{
  "n_layer": 18,
  "router_score": "softmax",
  "routed_scale": 1.0,
  "batch_tokens": 32768,
  "seq_len": 1024,
  "train_tokens": 297300000
}
Below are experts of layer 8 (counted from 0) of a mixture-of-experts language model. Rows are named router (the router's row for the expert), gate (a neuron's input weights, with its number), up (a neuron's input weights, with its number), down (a neuron's output weights, with its number) and show model dimensions 64-127. Each number is 128 + 24 x the weight over its row's rms, rounded and kept within 0 to 255. Numbers have three digits each.
Before each expert's rows: "mostly gets" lists some tokens that are sent to it at least half of the time; "gets" lists some tokens that make up at least twice as much of what it gets as of all text. This comes from a sample of Wikipedia text that the model never trained on. Tokens count by the router's weight.

# expert 8
mostly gets: "o", "os", "to", "!", "bo", "----"
gets: ",", "o", "to", "os", "bo", "a"
router:152130165084121149150111106167172150164149157116154134124115148143113103135113129142163127169103094132121170112136156087135127108108160138168145114115099132157138101137119124115116147093135156
gate0:078093142116156169118133153134135134134159144131137121108100160110125144178137157132148157156135140132137128099150120110063084170094126125116162103133090137149156117141132150161154125112111115
up0:114095174110165151132158145143137148107138128142121143108140153098096143178144150088160154133135116092111139136154156103087080146079146134138176120137108131169151097154147108143128107111103106
down0:161121113131125145138126155124130130122120150096105130118126111134124077082170075138125087151134115161131164164151118157157102137114101131151123137091126130135128128116112172113183078098108090
gate1:133177129146141142125154168181189132136126151126133126113123129104131134182150134082157125132120167134100138146160133150125106137125106138137150109095132063156109116096118095111117153113135137
up1:107155123150162124134175149148170123122152120133120145152102139191163152178127119145106119098154110094131126048124135149151148124115100142140094144133137131096080129106099148074148126150143150
down1:113110145097139151120099117126119123135129119107123167094127132154074100125148130124114105090144088185095093173113167164096152141115156099131146081125151133126128078116127087109131138139151147
gate2:126172142115129104111139128101131127155143166123105135140173066102102102116089124099151171149128100092129141119168093114158120183099131131153132116144156115143137122119133140133094151143139126
up2:106084103137125143112132125115122105170141131114155151118101132089113129145179098171143146131124129129084117132084140100159086088150110120129129101178091083103127154092134123143144164135104106
down2:144145179133139105156124133115147150083117125100131114103132119164142154138132128114131095177096101129168155125161055142105144085131140087127131128121109134153114125137133138089104151077151120
gate3:104100114174120116151104140115160127128184111128157119099135107115127130149136161145135134196106107147125113127120144152115116100176064084142144138155100139126110125135111141119167141172148079
up3:132144113098139153144154134141112137082102127122142123135125164129108128100154107136134157081138127115127145168137114087138163132125147134105134118110147123162117133136139123162103111139099142
down3:120131142113147107093130160142133144169118098131113098117133114097154087155129162156149110090137128133152087123151165115098126134116135153123100140131133118098149140122112133110157160112109094
gate4:115081117155101134123141137109125102149115114135160143131142134076083137134105091143121127153077160147147140095117126177131143138121102166158122155139112165158139159146097156152152116147155145
up4:167123111149105103164172122135133118121114150159136136122079111144111182111142117105102118106138129084122129074122161125146156161124133135188086149154160165129080159133117173113129139154156147
down4:130124135155143120179152138125109107165175129184139118121123152113116123136105088125123134157095132148133145109139153115175128127101116168131143137156152144107096153144087148118084166123154143
gate5:132141130113124153143106124137165162123096121121166106141101108167131139116078123126107077147092117085128124138124147112104118140130099121144123155084154115134177127162113121090129148087157104
up5:136162131122166135151101119112188130102097134157149128138113102125177135133130120097122110118084101129116134130137143105120101128127122111103114139114148106121140118145102125072113148092151092
down5:120098083117170182082195122133153143139140121111136134161120100129114122101129103122114088137140155148101080119122183131126133125123107106101138131122155139142152118127130119141110137120139143
gate6:118126150157136120152193139121166191150179129185127082147102124137119143150129135141140078103110088141092089090131107132123100176140075125156118111095142148123126092101146106118159111139151138
up6:122050122118086119129084151133127096102124128097125133121102105146153130129112133146132153194148137121133164128173159126166134104146171128119115120147123121124129121149099103116097113141098129
down6:107087122177126113188125101089115156132126155161150122110118133120138107115146117187147150161072156101150143152127178132150147121107140141152142091102125129172120125119120123158114111118109117
gate7:131098114108114143115167173076106099116116098115110168133087159113112123139104077120116084137135110103146194097137107101157125104119102142103143130107175137130107105145156093150126125112155152
up7:136118110102147132099149109070118085129137122146104169128105150127143123147080112119105125141135113081138152105148097107164153104141099112114123160116118143143101117107137103137144128126129129
down7:131160103200168106125108066131138112125139135140144116124143170099167158126122093139166098111160140099131155148180106130144139133138135152152110126139137139164081124143153123140132139105094120
gate8:150125147155160139122135157146178149105103117101099106136117126111155119128162125142159140071162140088151102156103133160080091136093101130173133116130132171119107138161114114089120117103123145
up8:125160133127079105146133112136122144157140079097155115105118145145092099143115129165098172141135150149147150131178102113121127104180108137178146099133100098159138151137109150072121109099107116
down8:165134123124158136083137139092152112111129144181144099128143122120121127115136168153140135133150114132135133117166108129088099121091127133156093149146154146128074124099112171095101143090118166
gate9:155146096134123102112107142140083131128143123148084123119118175094108153126126138130124120134173138189157151156138179114093125159161143138108087129166111115160174135163107140156095099117141149
up9:193120095088099127112087123131116145137137080129100116087159119104111109145083085129147139131141150162114170127140164132091112155136145146127108143163120143173144103152143130146085078121184164
down9:104144141113131158134152191119134136111157135134128128100138123120172160154180118137116136132115140123105121128122169125157160103125129171138128153149142159147092152130174121171118153149155144
gate10:109137163135104127159139120102128166140145101110124104131111139131119118133079115137150126130082125110144144107136116121108184070152118166160137159131148169113108123120110081153131146115121124
up10:139108122120154104107100140096138095068134099128162139085164123103157126142120100079131161121175114157123144165116106165162078163149127105118120158088103152128134111148150169112164121145142101
down10:178110151157140151091122075164118148126090091140146094152132146104153110105153081114131128121112131144131143082142117143107134125142096090115092161153115116158133110155147116146166110140149160
gate11:133126116142119095154172129089170078124141122124150122154131120095137078144132117086155143125112103156112158096135158114119165127110125119108108114146124172107122120144122132108114113093146103
up11:111134092091124125138158124144112136094130128084126147135145117145135136139160131144142092135102105137158144137083116078115145131130173154131121127152125120174111129121157115120143164111126072
down11:162104095104133113122102161106086131155140153178146124139107135135126135115120141140130171125104084125133107137174132143103115098151152130149163162123103136121158166093141139127134160158141100
gate12:159119156117136176128159131121087125120147173087119166135133138094091134125127103136109122131107148148164139104181092115118124121170145095105135143124148106158096135114145132169130127160080120
up12:139121145133157143136135164116101140134130151070113145139120133090118155113124110097117103124095142127120171083144114111152135108163130097148154158119132109180100111115121128167133138125066113
down12:095162137135138160083127119139107127134149123167117145116133138100220122106107136148110155153121133149132115122082094110143135107098136157127140081115086123124087119121150115113099096085165114
gate13:119113125107116122115137151115170101162114148153118114132110126131133132184160138162149114124112071121108122154122171123110148134115142155136116128116122113178155151138126144125123140163185130
up13:123130100110135119173147098166090138159133119139140152112098099135098083125138145098164116135153097140155152186137155111113096104122165142130099120119111129144175166148093141112134142169123110
down13:128133130112109171087119169122126119131167129087152101139169146146077143168099104115121137087170157138133104085118095128170140110110113092105103133087133130114111133120157132142118119091076103
gate14:177122105142076143116143134130173120142130135168172142144149153098150129131161114139182134130121146152141124143127142147136156127113109145150137136113147165101162150146142126155181103162129143
up14:124089153119104054124110097096162078138148150121145107138105155100143141104112123148099147138127112146090152138135168147149121157108112085119125122127161124123128127108122147171117127142149159
down14:125141146164136132106155134147131147152154128100137148118103069108151155132103144125164116146087056141146111110116132130123131151171197126148122139087134143112116144138117124109157110121121132
gate15:111156152112152093116083157137098142138165157110129152133127119160096151126096145160122125120120095110163086145106093130112098138113159098124109177118106122119126140135166148131091135135130131
up15:145145129100116100104119118184108125161154168153133127122114127179096100136124138103118125148090093130134088102129123107122098097126141127097134146125117104138127125117167138173106130136112109
down15:142086084088156137129102140127127145072126134131135093175142107142151145101091120129102110166144114116100152119141156142129160152141080108115111123139133173097074113137111137129151125115111102
gate16:117110143155139111102137116144154179107142143096098128129123099127091120129158122160155144146133138101117122086180145152166163128125131099172177133121158132175138132146133138120115130130135099
up16:116117175110110163123107170083107120163138114182179121125135166144121142138087148136135107105122117165153159169112128153124150145149148128102130140096121105126135092137134102092088132154101170
down16:151087124126160157131133158146090105101113168148140139123154089181118120087118130127086134174123139138152109101107140098125123132160089125103132158141092124103153107140120106118127153124135070
gate17:144131140115093130141132139144171125121120122158108121145123177144129155149117125111120144153137164121105096076115143090138112127090127163110133180111103169089109086129111111104095118148104154
up17:133112138129129178132125182170164142129127157134140106157130165173131149153102137158116154144154142091129092133122131094120142110132121152098118179109056135112143077135100109098125142137093131
down17:140133116122133124134129095165097120122124129098162171164138120123151109130105121128156111126170106143134129189113105139065106139111138087198148112126137118157098151151130146132157162115189107
gate18:148112138104078161096102113125161151131131156181161100197114111139162113105160126112117150122139115137101128155161115087115166095111138138102138108116127135136148121128148156120099115114137109
up18:122149126136138062128135118127100146142140074070111133084139147116110125151139124114129119136132115144114098119140153192131109140141137114152088157115128165101096155137122111140159128115099126
down18:157143133126128106122121140125165136211118113127100136091160112123145107129154173116099144144135135180113096118167139170102131144140176139145101139127125107090133093088082141131121143113121123
gate19:163106142094086099116119148100129143095121128148153138161157094138145120104112138134110186109114075141140106099120118123139124176143164120148139149123109102096152140104138122122123186102172087
up19:147081139084118145114151145101150124118132079150107116153114111164172149133106137119138148117098065108142114128153134134128140126135160099148156112103118114140135118085097158154130129115180127
down19:119140136178173145096124167116133133113186103114123141111146186114114092160152111120131113138135149170125137088130100125146103125120117137106141115154184160095114159135120128134106122161109100
gate20:098144096146119099099118118113125107145106170130129126098096117110099107153111123147109136135076089164090102169112113166078126092134122142126133130131105129139152136128103178123142111159125087
up20:106115137129113091151143138098142109098116145126126148115081126131122138101137140137127155098094078148064142145118130192076139133171170130103113126148144151185125135138089196129126138160141104
down20:139102085138113123093135103127167135142142112115136106124117132140137099127106078131158161127133149085120138116122163118160105147179092117101126166113116145150135100146159154083102110105121120
gate21:119173123115150160162123131066121147169144109108126118133154137095110114105155140157119115167127129095138144133110139095161099109117167144133109143128134109134084125171152111135083171132160139
up21:162151113077115120149089106118120098132099122108124147162092091144123134157074131109078096104144125111126109118118113119159142151149129125100136119112114142074127098143127102114148118145082091
down21:136130159177150120105123120137112141114117118109158102096173130094152117156101088148125146107116118112141125096114128105120138133114128095162129134106156142166153116145131177103137122138127185

# expert 32
mostly gets: " forces", " schools", " children", " students", " areas", " events"
gets: "s", " (", " |", "%", "\n", " people"
router:123137144088134120164119128131152123095093117091117120139113080164147131134084145101117203133114110128128150131120146086118126091158173140120096168119125107087159117151160117149118141161117109
gate0:154136141157101068111150126139083145147156139131096136167127135133131106094126133135156122170134143096085092111136150137137143112159118165149129110175111144157105091171104139151144123098147181
up0:103113146151146174105130120120094105136115131098113119183144154205131103160127142129174121098105145100133161130113148115142102142105156133110148092105135127126116108119176087152145160140107127
down0:143121167111144161160174147107104116091084136127125122099148157116107126125141147082161120092131141124148153091123129090112112078131112104107172131115174133126132132122117113093109101138111127
gate1:161120120119116162128141156111087115155126093150114116149134142106145122120140140064149144136109128115184137103113097119165119130201097149162116121110140131116112129077086140168139100140103132
up1:138116121125117167147154150090144111136120150153104155166112126109127111102142131107112165113120125139139107134111111104136122118189127098133125114117072114107131145108143079153138103114106146
down1:145174139140154120103110101115101142113121160136113120145128152170101118130151093166121098130147125140130114146159105135162101127118160111125102139124143103121150167103185139130143100083155087
gate2:151153151087129167081157101132084139105138131130099114117158128124122114137118134072116090144130128086144121106132123105130126164114108114118142094136176153063170126139131173131137154147160056
up2:117121141127091120140130117170161132112150106140142161081163101122165104165127131102191134084169127125128135104110170090128127144120139164158121137139166138118122111121099148139122132134142129
down2:162122113121179154131132173146081134085148104074137113101132172175109135152138131153112081131095144122118114136128105105100152154116140080112137127132129124149121116128105086124123142161096105
gate3:121126111135055117189114117155121142123081136153099134124135155108152150107156159092099090131119096157125110148136095152102175088151145130095086183117116102123132120148135100109101092159128127
up3:146098126106060157164107117171120145133093131143114117116146139098125126106138132101098091111147111167134126169125093163099163099100130150086083160128098087132152131139146137108100058138149105
down3:114057089143149118104155157120131140123134136106108121134149143133122121129156128119139108113138143129112093100130147133178089209129174129109132106131103146154134149101127127094091123164142130
gate4:126121162139159098129149116093141108106148113138098150099135122144145145101074159141102153168156139131131155123189134140128133184143085135101091124110092108153129187074125101130122131129115118
up4:106098125118123160142077131126186150131147122116199137144108147133102129107129120152142105142116152146125112124110131119128094136126133118132159138096128180150120137150097072128114141137094129
down4:115133162123146114114118116133118119142112187113127149126139110120102145100118153125115105122100155123103186107099094172130169153123126167130135103162143139161134127090120081152078118120148157
gate5:105153134159100105139119099106140139133139154095117145155154139161093113135141128130132137134116137139117134097104111129154154125165107100126115149117171153114147127127195110110105103141108083
up5:087121111152121141127129086095139174170146144135152148145097123123071119120154109102140131089123103122117151118130097097127156115133136110101156156147075159133126116113145134116146128169119093
down5:150126115127122147127122160140102101143097139150082182116140139098109169123110152142153120145143141099125148158111112172142155123143116122144088088139123129122119139091114075139140155096120145
gate6:148131132152149116139096131135131131154198142099103125120110108117137162136146118120143123096183138121125149129098139161109139083183149153111114197112123133171087078099116110116122123116151107
up6:147126155135175114104131133113108156080130138159160169140110128117150077122152137147123127118146068069162105150125154138128102149151133086131109131163153155168126100156134133144142114122135121
down6:151159159110108139106125137143140115111172138166144110138098126167120083101153090141132110124073146150128136129111118078110132125095088038100123149159125100128126157166079111156142109102125132
gate7:168134183161120151111106131159106117164100153120183130074183144123131146151142141158108105110154136133160113138128135116127133090148086112140112149113112153095111114155139165073145088133081154
up7:139151178117120145158114112152141092166143132094165115124171162121126174115140129166116111131144147114147115108119133143115168076146137146129136113108102160118127101165118124086145106113101127
down7:109185126185133124145107126129088127152122138144109165080116121093113107166100128143147150162159132156145130127136150126136132118113113138112141130085129145140086161117138096114129127134141130
gate8:103113133136138107093128119146124116132110107103110106163110106146103116134132150125163126081137087140118108070139095140148100096111079132111136153149120103129094105123138098139092128105072096
up8:128104134152122117179103169135134110129137116098101119134104120109149087107139134150137138130116131093119121131177162097140165137140112136209126115136132153139134146131146150082113081148145158
down8:127162125121119179119173159120159150106101141138124148141103084106202121111109098147132105131144098129105111114166111147106120107113154146136125117140117128154142136146141146135110103140078144
gate9:121130088111151157147118129128096104095140104131109135101133140158066176157131121147123126154142158141073091132093128108104126122155120147101104139141146132104079115128142133146152104169106115
up9:080107101100128141116100126151114096127124152130105128134123109137152171112090159120105121126136148138120122137073101128118121138184108103144154136108135125122091120152121117207128152140127126
down9:142079125113079131168137090121109167141097114181104152161121111091146073145133134140121124162121109144106134112126093117137172114144145187167148154135126114121164134171154128095087110142119060
gate10:109104153156146097146140107105131130134110126133112100144127112092109109126094142124173165126109148126156125131119111081128114151120127166125075125128163199156107128149135173086109115139141130
up10:133140132196097111121114164142088172125149114110159109151131140120068110140111072160125125126130138125112132131132151160119104124115112132107158089117140125166093123145124113139104126129129114
down10:092131101081148090128147130091112117158088096121123140160151114131127090137079112151142108152091150092114103157147142104115126136116128151131170152103148114156110095132167135092127168102081156
gate11:115121159171134137210110128108121129125155137125105117136126107119084127146136077137122140117154119129091113152120143116114149111079122129105088098100130115139151105112129108129135097135153117
up11:124100122121192125150116113133110154118094097149112128093144136089122111150108149125136150160123106144117141141137133144156169092133115158126129098129101097113107129116117127137144148166143140
down11:115152158118128144087099118185115127169150090111162118103091127134153104125110146116118160134153086148132139152111129109133109120115128135131134134125140150105140115172153138120102174133131158
gate12:108116120095137113132108150163161150090128153155123131155103153110153086111100136070145082085154131119128160166158119167108129153169101122162058136136116102117124126114137107113126122123135117
up12:137122134095112136137110106113130099167153165159133151106166092157133187111149107159129133153126117169161095097091112102142099150118152094100178131126138138133092130185120147157116107138104128
down12:124130089109093095124134123100134138078119136122164135113112141136136138131107113104126089086129128055160146144111151145097137133119133110119123175134129134139112133112088138142168120125148126
gate13:154125135125110131120098156150191117159149096120090120143170101116165126133124139139097106130114125118113108172139167148145120152179127106137110112125133131121177113097099138124127127114146144
up13:138152105147111146133131144105140132163164161164076085139149135138148138179099155124124142148151103207121101157136144144142107119157110133174145135102138140135176135133114149189115134106146150
down13:111116130117136109111130106087114100106173151161137148113116148141098113144118120128116082106150107079138158117109166154107094125093146093073141144130175126103137099141163109142136136110105103
gate14:156109128148164132153101089098134117132126086209098103153162131129116173137117086138120131115153148105136111186154109094110169096160119135164111089141125152169146121152120134128126110108095081
up14:085147137156134118152147125123111116113137160103130123103095125120106091081151151131150107156083118094109108118150106116127142160134184118097134161104181152106101122176108175128112078132131116
down14:108128087124136156123115114126111168128135160170121152140107123149113137107087126167165075121147139156150125137099137110124126136152114112164174111127127145167127116138157134160111156179165168
gate15:155086124159118141166147136131114111171105112124149150140097100114126149113160120139129136102132106095137105058162098145098141124183161098092124148139142149118123128081099128118140129163132106
up15:176174138134131102113152111128140124113132138129122132064133110114067150119126147153164138117092119104134122157121140121112155136102138112121178130110133124120127145107119150126092200125141120
down15:136120132141095122118143145107107135132120144121131180177133131099138111102165107153081133141054132151125176136165106121137153076129118096084144109091100121130150129147110088135169127087136143
gate16:140135153079137148101143149126125128157139128124134128075107092119166148162132125117116154108119123129119086115129132142137145130170108144110105148152155138113125081143151134171101073100133119
up16:165144144121126131114145118117160165165122148145155160107139096145127131148165123109077104121115086104101075081151163118158138178121111160096138139146144114126135109167137102137124127172168104
down16:092120110138106164116136123122096110106175148127103108102135115118123122140104136152156084118100131141144165076159160083149130158128097157132145145144133090140105136144127141105133102081127115
gate17:061127128120118136115170097097093135102145132128107098100093138108116127161168108135118144058112133130084134150112148131149133089120142123096111151110149157137082131083132087125106121127111086
up17:103145155140129135115152137104113167095145127139108120083091130120110120141156143097106173096113147119094117156108162143168133135121152084114116150082130152123092135121153103152112117154121080
down17:139124090186114094101121139131159134106117087090153147134145159118109098102128128131132164142157131167106139126148115121115107125138095144109155110134092130104145123169102133071193147105178123
gate18:130120150132170168114101139134131133167132131089126169123122134154123120143121117138123082134087135150128120168088108152157124141076147152104117122133109164138109124146134135083079151118166071
up18:145152112113162134145145144183100089122140113100118116114157121096149092145106156167139132128096140099131145135092099132140152145106142123115101119089134138130115099118126157084142139121113054
down18:128121098128080102127108144111118062115139138158115145116103099095143138113119117115096114114124104093122138127096104146093157123145116101159091172123143106116157128131101103148099128122134182
gate19:092133132157097132145139106154146118119082119149117158107098127118104079173120151154130103143155156110153178149125129094143125102138121146110143134119203116125180164134125111087116148139121145
up19:113147134132143137083126147086108144153171088117157126126139130152110123095141141112089100148113151156107135128143107155162102160149144121160113111178094114170088105130120126181088136169162122
down19:137159144109135142116134120120115146136113150134126168109154112138153113109100153111121127137119128101169147115186099105097134121123167124105127088091127081104145162085133161134132127095132147
gate20:127111121119137139112161156120087096095098121108142137120129151117125130101163126120130142138106139146125136093135122128131078159148127123082109100124159136122139113159118126124137115114161124
up20:150121132130159125120166135094115127129118100109152131120118136126118150090137122081143118157097162131131123082176134149163089158124160121123118139170120117108145112153131146134146124114175107
down20:138086142154148105119130101122108106107119103149128156150087141080119121119094092158143084110156157137105109134102114088092147117142110172135173114132122131159107152116112132159141129117127114
gate21:073099120110107118139113133179170166088106138144142180136119119169111102141137102127118126152167110130156137121122124177111168125141119148147140082147126096153164127129091118127135101126157109
up21:094078124113081123103115118136194149141105143134128157125139120101072146147144123111117139111170102124149139158136157182092137117133122189122153177168109140139141152144141153106099163167128139
down21:115131095100112164131138109131140149171125101124139167115131151107131094132102125157168086137103141105141104111102122145159124120120160127160152102147158122187089138072135105143136115122141122

# expert 11
mostly gets: "t", "ts", " Charlie", "enny", " Wilson", "ford"
gets: "t", "e", "i", "a", "s", "ta"
router:162154119129128113098075089118148128149097129131201128136111163146126156118092084112140172123134127129127095113129177119113091116140153084125188152132151126087129133117151146139113134078168120
gate0:148119149113148107105115194143177121116150125118089161134139161127136132122201102170133144142124160103148121119100162158132155150158111095139130139162114147125097156120096114148150104140100144
up0:110107128110130215133146149131122142118126125125116084127177104124128103151128136155152093115128077146136122118137118166112088149123183137088159106111145136131156092119165098103121113112120140
down0:096168112140108112088130098140127134147163104125137100087152114100124150095132119180126115166148132103116118099111155128097119102114132070173140104111080165125129102138097136123113146181159154
gate1:146120153140148136121135140090132143161119138131117138145091153086125122084136145107114086117127097161133110084145118148159154116102121137100087178121124140109131132141136102122111106089140175
up1:148157164112124104119116140123133127152089118126133135154127153119148123082131157110116097095137118142137120106127137123129149176094115122127132157134158133096148146142142144127084097135120144
down1:140150085136112141147163105148089122117165126161152136131184137102127109118129132133146121111122109117106124125145079110052131101150143158131112096143126154162138076111081150118120133194128146
gate2:068114113067146158095130124138113143168115149083141094136103130113106110171133154152129124168130123161140141129176135133081171106145067130171136159140129100124155124068125162108127129148160140
up2:107144165182146120133125143123133120096139128160089124174155153140165114100131098109151132100146097089106121159097150105174124117098137136091086129140091138110106131111108181124104135120084100
down2:111097144102140122117090169111136132129125114134141131127153157124159158109130127131118139116127134131141152149083144061068121170161105148060120164134140115127121114159117083137111104118125156
gate3:131076147076134138108170127132103101144116128149133153156126123096097111148126148107119125101148107111077089143113126171145113188102099144080115163121126180134133116108148142107099108139124110
up3:145131131096131137074143126134119123138094095087146160142115132082087137107112113097137104112106127117076118104115155149138098140137144120121103186123110171078136100129128125106115122098130115
down3:129128142139154125148154113158141110092162116135129119104086110139131139117108126131114142154138142101130145154091130083175128109166134172113108118134071153128123111132148133138149158127102098
gate4:133121114118162151128143161123106104137097114150131127118107137119114102137142095132085131142119085132124086103136132174125164176137131121107097112125122167086162128103157109187133140135113125
up4:096119111102147104128123173066138111125124132139178132132089099149145140112152097108121174127129122122126106117124130158107136158163121092111099128104122146118128112104159136161111162116150104
down4:142160094123107117185179127124098107115147145101150186189137096108123132129140133112136127152137126119102173105115094125131102111163135110128103154128122175111102128129130132122108113133134139
gate5:114105142122094124144113095101108124148115080151134118125137141089076129163147083138116113091151145116117129169169116127117115123138155089127123098099126114101106109134121131138152101090082185
up5:162182099154147082108108158131114098128088140137133129124071091140160171140099107124171153107143098110125133170129132129133128144108108184145149127131096131146123151164128087150106150146138101
down5:080136177101094146110128076148160140120119126115119115155155152094115113147161124146120147127145140141160118174111126130216143129174134093122133140122144175126105137158138140118117117150157123
gate6:135123101151149121082104202117110152114133178155178109141156118131099130156108162102120127127175111109104132132131104172088150173118122092093129103098132148145108151098163102117116105114109113
up6:159087149085146158149145072098178117128119089133091132128115111114149115124130147164115133124066150150131149124093165119170137083143161150174145144161099135105122107173117123174127087147144146
down6:164144117111124168123091147116123101152111109123163133126143143143131168171074125183146119121166093157103158090125110138124096112073095125118131130137128149110121079122144122126122108125128143
gate7:152100142171138143080112127061151137140158114121145121100134101121160120180158124129138138160138117131118151155103144130139103079116121132119134112114119147077108109106114152130115161124151142
up7:202145112134164132164150128133100182097159128108147154157160132126123096109139125130112104116142121108121131125111096164139113101094117131143078134119144106114138121103131151121149162138123171
down7:099111128187143078093102113140110152145139137101123109157105125143097124131148116126154132150168119069076137118154126171111125126162157153138108104088117160126108159101130150136212107138141128
gate8:112146159116166097122123092105121174162119144131143115122129129136143133139125137116144090173076139139159149151113090151119087098151155134144119161106098152124157083148145130129083160102141091
up8:097132109129097099115103129125141091089151155163132107125091155156124115126132147142108145151146160109109113128185137127147133139127165123152158111126084111126151091134136088168124139127132167
down8:153118155108187117183171102131126145154118126113148086116140175105120123093165156137135110131128132125139135120104140124108147118106125131145110104108087129090144158140107124098114123103147157
gate9:162105180146156084154102104149142148127129134110117076107093115131137146090104129110097144111144137089086104103113127120122141164138100054162125113114131138141097126156166101082116136125116144
up9:135137124152069187150139161142154128126129153167163145116160086109098096122159175140152160148110091162138113134136131124119124125133137141108181151098147159137145113092123128150151115118154112
down9:121134205122142132126168151140105128140161128128134093138171136152117144036125149092134172153110137128123139103087093124125132091123091102138143125085146160119103120140125132117117121131115136
gate10:126112118083134118161129114115127128140161181143138141144143104117124169107117120109101113132128175167146131099132112110158142110112105109127156149098098091150144145125143118123162194097132105
up10:101134183132134156154126133124131134096180133157136166175097178117171156129098109129121152117120119156129124097115153131178117132110151100133129167137136099098164114115170142139150115113152083
down10:152095098143114114112088160106168080114114140131151106132155096125122124108108138095142147126134063175148140197102103138151149143123153137130122131101125150100144126151136093130134126126141151
gate11:150111124148117126155113144178189080088135124112125167114082113152113164126101112115159117121137128148115127135160111108146151169129124130132142157152090085051119100108149110098145171151102133
up11:144158078089132124127131100107100139121095165139172127119128129142099087113117131136129135094110125100113131126103098136103145120145145145148118139065168140118181170102102138143097147160124113
down11:118089130134107127100138152066093123144119103130093123142126124125190152129099148105150145120116124105091125177161142111096168120095118162125117121137122124183135139161127133118131161153143160
gate12:141115123152100143123144120122129149142149140119162139136127137103145125112102090119112125141158140099121126087113171111079134142178099144146132150085131158135112121113113103097124117129129128
up12:128128118139171096146094119127117117114134144129108126128133120125068118138171136152142134118111118144178154170180083137138147114151132098118130124156153078152142136111094149163120132151135136
down12:125147117156144166127113112123150158150134125097146113119156125147173129169124132140107138118151174119108129125097169134161110154139153101144107129101138156145137123118108124142123121086105081
gate13:099137120112163132099113098079106136118123116133182129143145142107140128180121158104147133079133105149157101143133135158105158125118114128118147147093135180126131109121161135110095129055118151
up13:105114121124159143082110103099130099127143123143143121125172128107148129143069153109147157073128110150139093148121114160127140175125148092111157137098145150139142103125152126121125119098137166
down13:111159123096124158114155138143162103170148128115107140108097118108140133115148127158089097101094134122133150110118125125150122120149133151111076119118089152156117117109121150129169121159163152
gate14:094099092116118107150102140101146137129163089125147144106139122137151136146142102123094156104130153156114178108108150127129124128197080110109110145123146130138086136076142153150128102098143077
up14:114138159088146159125129122133098124151125143158160124136146124164106123118124119125147139186124125144106115190170129136194161148081127104131154121122106104101139151119120112152148124171092144
down14:123136083152115091135127158135139117151136092123119109149105150112150123161149158101135158123169144122106116115090183141091125136144133153092121130149114156157089126121126107123120176108119131
gate15:145126155126177138100105113181139131152128143129102090120120132148106116135113112137134172159154179140148146106134124138074111142196125121106107135118141121112122139144115100168129112110089192
up15:140106142125109148147165153139144125107170102130118138098138126142090143112120108118149143163151092159145108113156153163115117126142149136132121149090128142143172114138109103147129079159112160
down15:163165132138114151104101127117134091133134137080149109149150124144184113117150124114109136104147144086151126183116141107136125190134157121116137111098150154101117154146125145106094099097125122
gate16:158096109107154131137127143103145087142112143106146144146103098132122096084130148132196140154089143150179165109155137122120092107117142167144139135167091140165119146151102116123147122127123103
up16:123080123170098116130168135114118177145146106120118098104102151092098162131154087138067110140142132136140092115114116108140133108116110123087127122137147110071139104176162133113123137113099155
down16:153141143130118138117165111129132115110174118099137154105088121095179190163092109115127119136119157144104144114120161106103115130174114118165105170111137131109135153137123112139089138105183141
gate17:127110136119119133112113148150140177102120123144156107162164159113116161120123127133136142136143143109100083170125104112139136135109087102079111105123109083131173078144156144140121148116131128
up17:128144125152135117146126137136129100136108164115119170091123088097120117109144110141149136138098127144132133128072135100140140123120122128180114158107112128121108153120132135141127155120106098
down17:104102112138123138150134159111125134130130139131138099149136180074158129130153140128144082121131163107086157140137146085140079151117118087148128121146124118099172113116109147127143124159164131
gate18:133133128135137134151129132125153148107171128159129124110109137113147115100131135109168156135187145099108083167152133117159174131130115133090177086132149139101129134128142118143149134134165060
up18:082125119126121130112155101110081148098126153152122134108095117126115116129143132138103099107116131129144162080132121109099110154154150125157077135141111115156110151111122094152143128157118155
down18:142140127142120109102117106130103141147159103151088157063130135105139137174107132158162164111139143127126165106147132132107105116138133118114126148144115129157137102139130119132105186171152104
gate19:134127084111122116141152085090119168137129134142137161134141159122119131114153176129141141124133192111157136104177117089145122080176118136144108110118150174133101104128146102137166122141088125
up19:116131115120114139144112080080141125130065142185128122122134148104116145116134161125165142130179181121143145139156149096136165079123108126139118130127128157097105140139147130112115131103107076
down19:133091099152125110122110140110123123164121199138132104118116092162114119137124118117097153127139107120133127121100120138109167144151131145105090108124096142103129147133067138156062142102107120
gate20:164118132162096129099143134126107138127139142156124095179127160130135130119097135140144169158109109141126131110086121105142168090157143160133186137158152110113152118128137091130108122154143115
up20:091101149105141133143163130124129120102127154110099162097095079151131101133149127124124084079132135115130108143155127118128104137104084107083094131115154135139127146145142155121149122117101120
down20:132104089126169116099135087139125152140132092162101106120109130138106088130099116114166132107113128097119098171060154123154128127145144120111161097138109087143150159123083077147159132133114125
gate21:146087149107134146121127144121170118129112071126145112122105127178083135144128072103153131118149055120092138119146160120115107148134141148190151123100160089160122102095113126124137119120130129
up21:106080148078137148141120135143133136141127097127118070118119116091116138138108106093142104104109067139112117135111142095118102122147119115165157143089164125137079104119160100139115147083103145
down21:096186120184124102080160161126124120131157119154145150147131161126150134138134129143163146129128149113133144132136056105124149153114119142105141129150124126128140117117094095122126097141100151